config.yaml
n_layer: 10
n_experts: 64
d_shared_expert: 0
activation: "geglu"
balance_bias: true
norm_place: "peri"
rope_fraction: 1.0
qk_norm: false
attn_scale: 0.125
parallel_block: false
extras: ["capped logits"]
init_std_up: 0.0504
optimizer: "soap_variant"
warmup_steps: 200
Below are experts of layer 4 (counted from 0) of a mixture-of-experts language model. Rows are named router (the router's row for the expert), down (a neuron's output weights, with its number) and show model dimensions 0-191. Each number is 500 + 40 x the weight over its row's rms, rounded and kept within 0 to 999. Numbers have three digits each.
After each expert's rows: a language model's description of what the expert responds to. This comes from a sample of Wikipedia text that the model never trained on.

# expert 55
router:447472479502512531536456528479541501537451495524476553476486466508494480442560455489570508482506509495430467567568528468573469426526483478404473473478524463497442521507462501510508611443507502513508494478559530481467522454499486466463505428450478433522430459478404447529554440508503455524487553474493428509553509555513492594426499519499519521478473543469444414535448481522513496482464432575481458539564493467504457480493574482477413518546566527475555480531534512539474448462498464526523482436511535498482434477481458581431457480447539526502539509504520442451523471495462474503
down1:473506508477434500476513524520483559561537548557542531507490517547480519449479518564492492530548521532583484451504534491497567539493503512570511450419504507457465464512530464516550466474545528517420453480418500514494496524549431493471566533458493481469550490501451498491457453540439510525510507533508515494522428549482539473492496523515535562442568453470549585543436517505503527572520470498472388416451590511484504425464534485428500520516469537510509453442449519546511444548449487579566536537522515518510562481486529462534528474454469532606550541512541540460519494476475497439
down2:529545522513516496513506482504477573463443455495464458463573473465563478509447472488573497478454548472481452472440462509480440548542646468518454448514448477513555493590519520493576491526530519475536433436497450525471489502495497475524497506436460436476488487416501503482516468494498485500489540535498513488566486490571526469535591554542455551578453498489465457521445458667439485477500521532475504455495542497562504548526487500513482420538490518497508465566493543548508463513487517437452504518550498500518477437535464467520505529504454430474473527568460500503479493459526546461
down3:477509561458468495469472516500518487580537574492501576518463502526479520500486482479530558519576502467543433467459501458480457498495479443524490611472555453508558475479511477525504459470505470536435485462496472459464492554474493453536583509518528552507512453511459554496523436448512358482517411548539511488515554610530427555477559513456496481582516541528479533497425487476456515511487514523516550499513492520519457490520471534471479531422447464540496469471512535505528498507433502543402493423486448507512464524503516456533558438546479518519533449548508456504477562538525433436
down4:448557531505507458546525563498506455539438458526536530505563460492527516467446484438546478424533492512512442531478455522540516500524433517524453526517536578531464502533468545547474529437472480486502460477536436499510582562479484483420505448465534440480416527493539547499506516473504463539485482491455518511489460526521549526511505521484453520507531581532414508501429491463390506523488438504481463480491453527552509492530516523571560447566447514498548433511549565577535497532521498497527513470574482501576501519482498492513516523562464513551483404508447410501474584497504593540
Table pipes and from. Row-opening pipe symbols in election and results tables, plus from, born, until, after, since, due starting time or source phrases.

# expert 35
router:502443563466554542465589523445494455476532480549480536495517465502468451425473471571508458423409432456483442600568447541578502454468527545395488480517488499555453528497438522475452533464520465577505498455518458528436495489463494492582515470476456487495495521572424473502509470497508493446474525490492449446468510492530474503521566469492479510452542513501483395520587472527527487459435543495475525546457513456518519555519530457492468498503533559493445514488463509508492462436548480507572536437548511528508483491450435509466534524541468552465526467483490428528526506457460497471
down1:485481416496465525506511482547421454483483506485486559500484489510578502467500504462487538552488545497497480488478487543505489544531480487492534574495491465434533496469477522564521485498528538507514496564498509488456482492503504554474459467469502449517473400482471367486526433498509506419544453536546491427565504492498511497557455447496472564506586568418532564501523499458454509491503526463535482547475490462559510555422510498527544506491412439514497419525495558496478572560516566585460496479425516550535520565432489543436495475481509425458544568475486549540530520530486562491
down2:547619497486551498496539410495479460491455475485511481445562501459555565473446487449549519487583434532535470499527487473410516446494491468515506453431503488450520555473541475506518474473558519527518536552558417427488523503485557526492538499501456460512457499523539489469548517503552517496488449492537576507535544550476458516422439505523481466495478576479469473439489490479517488497494517544567575532452473509453442493472468485456466508484499477548573489438542513405556506548471481528390489397493502469530468497558555489491563472478439525533499526496481522472526483489586467507
down3:408545448434469421563507521517427544483556473473529528548534451539520555501530511440536591476493451586479471560515480491485453521516413526481457506485485466514487529478495450465488551527540541549437511467407467551435454463466476477458545501497491474547515468516508454487436530498581604485507544492595460492530437470457455527539483453495518504516471485473546426525467492606461505445523522450478495505501501444507508498502528502494495469477432540515560524558525535456488520571481489527514512409500477492541463460478527403528535549500485434502471465521490471530433507514490524524
down4:548497492530554476461591513557532481491492513435507562473477570512564545385478525541526404490595517543532426499460480483498524441539535571483528463468523527495550432471480436545461518520531458415491530473593450513464512449521458482473480471457462531514462469478498517455479504532502524501485489446518505516504546467472447470555467529483530493490454479495438464461486568500485528531450535491402466491503490465495520524556500537557526503494533472570472509529466406492432498447482425440496444498521540491504507546576487546544572542454497515519518506469505454617482501461518541504
Coordinates, adjective suffixes. Degree and minute marks in geographic coordinates, taxobox labels like Phylum, and adjective-forming suffixes such as -ial, -ical, -ular.

# expert 8
router:500473488539512561531501550441491495455432457552528561372491434513436461534498459559467511488477444519433424495492599542571556490545489523435444506527496509480474548523441542492538549477510516553484499508498479479397499442522451569529500495485502425454471523460551533522508525530471491474472511440425524512490538535564504520445508531488528516494515502494544471550485443497477546499478507524485552493495460499478494520450564469499476548487539538552518444416483566527525427460517470427556391434535554495503510496450499524475530509429570482468524494473509462489521531460418503496
down1:529531534568478494552478458459510477487497533522496479530483534460538513517544496580570565528496444483424469499440468522565487448489553471548509493430451459513478476457478503462457532418503579541524496461550478526539444512511540433453535385533435466551500564524493433526579456500481481494496472560583512563532541426550491487522487608457532557522525474466509545492471561500550499513480479516460511547448498512500510556561556541500522472470481537520496465457566485510457483485532411461447513486461501525528502499520498480524515477526482568495484463533539526600472501561520563433
down2:554475459597485503515443463468561470541449557535544509454466530563543506405502455511518447542492535542470461466531499505447492581575518519482458447498541476550429521511435510437467467502461516515520566473495461492547497525420472512462498476487527499514491479461514490471521565505440467547489480461479494521424559566442522564386456432449484424574483476443504481449507552480557480476517477486465461448523453488499475416535475498563529540489463507507477498476521504458492517443502615549466504554539472597484445464500455531462456509503512516518468489479449480510486525463476464525
down3:484457502455527441534423577509526544519507560478538520478473498491472439553551520485464524506465576514482515436496524489456498520458489561517469486511481539525479493469563520558545556472526494521461468464452449436532461606456565484506474449461525517576509588422515488517520483496475513536476498501491459418514462474517551515534513475507487504505465488568495584569494514487491514505467510540550431518470569532477549504513547579434566446487463553504456538564476456481461462383458545504463538495516524575505502513538519455516463423533559468529498521488508551372504493501480462520
down4:446517559534514469427496466471480421459489489525441502577494417388573468463568528488539551520524523500522563556520550519511510495534556446467442511495568482538490496542554541540453457530521565485574469525443474477504461510542471532508497526484540525530482542523464531436482513404561539514482482480553475458537484451516461517479519479576560497474477532479512571484538413468516457560414456494470511526497556469548506450551459508477521509506480540389460535486504502449476454482433537448492513494547513490481440467519511498542501518575577501550498467454485502542511537536522551545
Place/time prepositions. The prepositions in, on, during, between opening place or date phrases, often sentence-initial, as in June 2024, On 26 October.

# expert 33
router:494423501572474477502477545458401451516457494474479523407508453487474502465578485483484569507416463535437493466527548445583472487466502563546487481502543492530466490426447503476470531471502551532562502536533503496476516492485474536489512454502547465400483500504470515494510516446548476485502474469478510496478496520526444476520552511458473557446526479492541473507585455461483538378439477515483448427515477494566478541507579441475482533486474556448537477548521522540528450499528468483618509471562571488477482494458478497459411519494570566499536527457489533421499477492513489535
down1:518568531574475514502529546499503526427491514523460479517522529488513508491514451478534516504502551520533518481532565547529482461537482506546476597494498546541470481479451518419489469534563482500498466574556533516522498521493556502491501473546528558466417576529468502587412538549452534506500479480460450525430543523529432542478570455557465496536535469461488522503493524462461480457488431573412524456441481435616565494487469503522479535506474513515460466464509486473517514482424477574432538440468527533522500609479501517505509541529439454528426512498539512443466527427507516477
down2:480477525460493519520498532485484517527527495502495488510509466564522552513493444459533492556506546485562535420476510537550515454462557412515460529451579583438517506543457506570545492502471420523493554450511583455501527519527491568527488518435480464537482529496513616495494545525478477518507574475459519509580538546521542469530478519537487543467512522506523494545556580500529539496590532455497513528582492492541472536504454483506504475487576436507481442454552540565444459459499512432518486462578540505640459427482502510536495478519514502524524442507489546543508475507528517575
down3:522496461525492554520521486486509443578568534527495481525421489535491510512457508433511520547471559466527484524468528504548525484561391476538481503475486499449539523438532482507481496482403591433455478423505512455490483535519514514530480408574541468485539423486559461559547509532524461600504518436493492479512502485497513539520483552436540465491469482476486513458520496500433552466477461500539536517465514523526542498468499529534491512483523468448634479565581555558477447548619481536506502526450508451470516504530451486461494509484493467484579469514557437516477564462478495478
down4:513515546532436436524546456431501486509528459564493514503594477485472502474479484538501499469566457441580453521544485459531507504483563514534525515442475526530447530499490567535566424528524473492523487493528430496488496526496495530570481563478483500552482444514425523552487462530445445481460466542469483569542501503508585533433578526436505481494521486430442526476498513442462422452472532462534447469466495501479540475527503501471469414471468558510524554456504528419533431449522524436476460565539519511453407466495505420543564527455531493531512456454493476495412478504499483528
Preposition of. Mostly of, also in, into, under, among, after nouns in names and phrases, e.g. University of, House of, part of, most of.

# expert 32
router:470473484486524574521522535452487495437496447480555491490423450528443502461504530530539519467487478489483469540523508504556546496537474505447497459441465520506437483525515561467508509506508530478477576511474542440396419461497474539540504480437498523460494566594498476585494421470434492538499462468489508489437543502518484515527543524447523525473597479503489421560539488435538492445439483465486484492508474470525521540495558463528552494498513540542439523507416482545584418523531472519533565523516544462497490476523493551500516465524609535471597466432466479486531454458438453486
down1:511533371450584575502561536544529480519547540532572546562462535496485432512470477470470423465477500453522548526569471478478498475479551471489514516485569535534528459542469455502458498495422479513480506506537443506529485480477532560559504441491566474574492462537507536560497500467456492520462549504568470496502424420503555501499527521522471464514468529540517509511560455446533486509512458440532440460457507438546560555456400477559481470523479469576458463460483426535485486517436442557513504501477451504497570503539474495510581553471486529498468470473530466496543552524458502525
down2:508505494510456487421540515452525526567528553485435537502441508507567443452491554483495384472504517565468559512462499457508451497517498522466451505520579463485515502495527428554551476423456538505528531457468461469576532459537507546509530481484457518505529553491465446519462560485518521501487418407551507533509465431546522472480538570608487467503533500509424505482557502568504524515524523528423527484491507532582459471515592489482467485478514460539488512530502560482504508540542419489480508485487520530477543464494503488507500575465440432548508516533441489532563449516584554546
down3:499546559463535495498495470573581503505511531547482535518522538496527488508458529498446541521465441489459521563526458512492438494538493478478593525555494471429453550469518570474529548497459499516561511466561487499457478517553498515471572469421496418594496486513482525420522485518473449378520565464494534508521450577483478488458520480452535523526499509448500548527465492433502580474432530514548502506526535572534498446485504472510560501552554550516551539495533576425515442481437524474508477486520475534490497521473557494503515522518529418480423539545566459583504549470515531523
down4:523441531510495620511532464480524509458436456435539495523464515498481550509495445470517523518498541494478498446434476523495444496504516495437543483475562515519512505525480511519454533534413503457451574384459498581454410446476474551491508423437523517442526473541525501494456445484500489517540484486450493436467524527576482531539547484528500573470466532530527475516562424524455540455476567497495481547561496539460536545542497580493460489491511481532491498539486416462490513536460491555466501524510424513520423550543541537545498495514630456466512498469494514524518462544504548448
Concrete science nouns. Common nouns for materials, physical quantities and technical things, such as water, light, metal, enzyme, momentum, in explanatory text.

# expert 24
router:497441530517492580499552560456475501467552452564487560489438531487484468448491470501534513527520427507414526514482467517591559499541552521451453484463466518524507535455438486481539470442548530515558497488482497511470500408462472490556516421495449521466460465555503438511546418498519499502462529461479454497542569537534521558536495511492483516500562557447478471550533456549529546447460425499511409521488435469533555499461503474486489552484496502498502496510463497549527455469490468563487495531529504445460405573462519517525532524412458492457556499453540501384528469461541532545
down2:495546472473484524510450563411485592419485541519467449466508476474548509466446569507500476513534497489497548503533494508489463557514476529593492483443564515381492518453497471472522445465512495504516514473458494486505547500430511524503495535497488447547474476530450402458479470543538545512540521488528474504465576510488537450540505479522500534543500505482522486576532568526491506505511530574523468471476511481481475517430558478481532510477484475442397416510536490591441554575473559510560565471444435553471536525510523479440495490448463549483500551442558472515529555450504572554
down3:470525481548584463459545480428482491543569490536526489480488540449439454495494573417529458562461476513491546513453479481462451503480438514532472525480544515492622513499471489515525502454453502432447497548462550490546548386423497484469517498487465501504497608500479549472520530503509497560478492494490557514509433512489457539408468525498488493525480483458489467472424480530567529453474501494446465551445471577488509506461561536539431453537505501521503452503494486411523476451522485573472496543488546556461487441555508607472495493430469508413497524516504461477515527500508492464
down4:430542572540479481480480538494483529445505444495451516534468483476435505515446433531548518521479546508456532516526489522485521507474512530459471509508552547468499570505469519460552554509534541555578546469514479554481520496443520500480439514555520480575576598482509447479582468474487481406449542547458514493527535526544557516455520557372552459438470503488470533466454445495515470488473518480553457487528519522496555478579505496510499551475478537481506458578534476551468511463432511544516520522497512509466581536422555486538560461580450465497490462405515495469496539441495489529
down5:544547565497510496509437534544474502528496386497444462562603476446535583452469500486524474455533490539464500551532462377514503552520583518521499504563500484466509542510543498564503528521488484480527457431554544526547509600502495481534435492500519505599493473516480517457486499512472446518518442585508550554504503465524503509492447530587477571493477519561472527462432528525433481550562481457484459535567548535424505497472475488499487483495498459485536473479577477479531509566471451510509484504486523529518513500470458431476495500514501528578490411542575486497515503497554456491
Infobox list bullets. The leading dash or pipe starting a new infobox or table line, before field names like Website, Location, Status.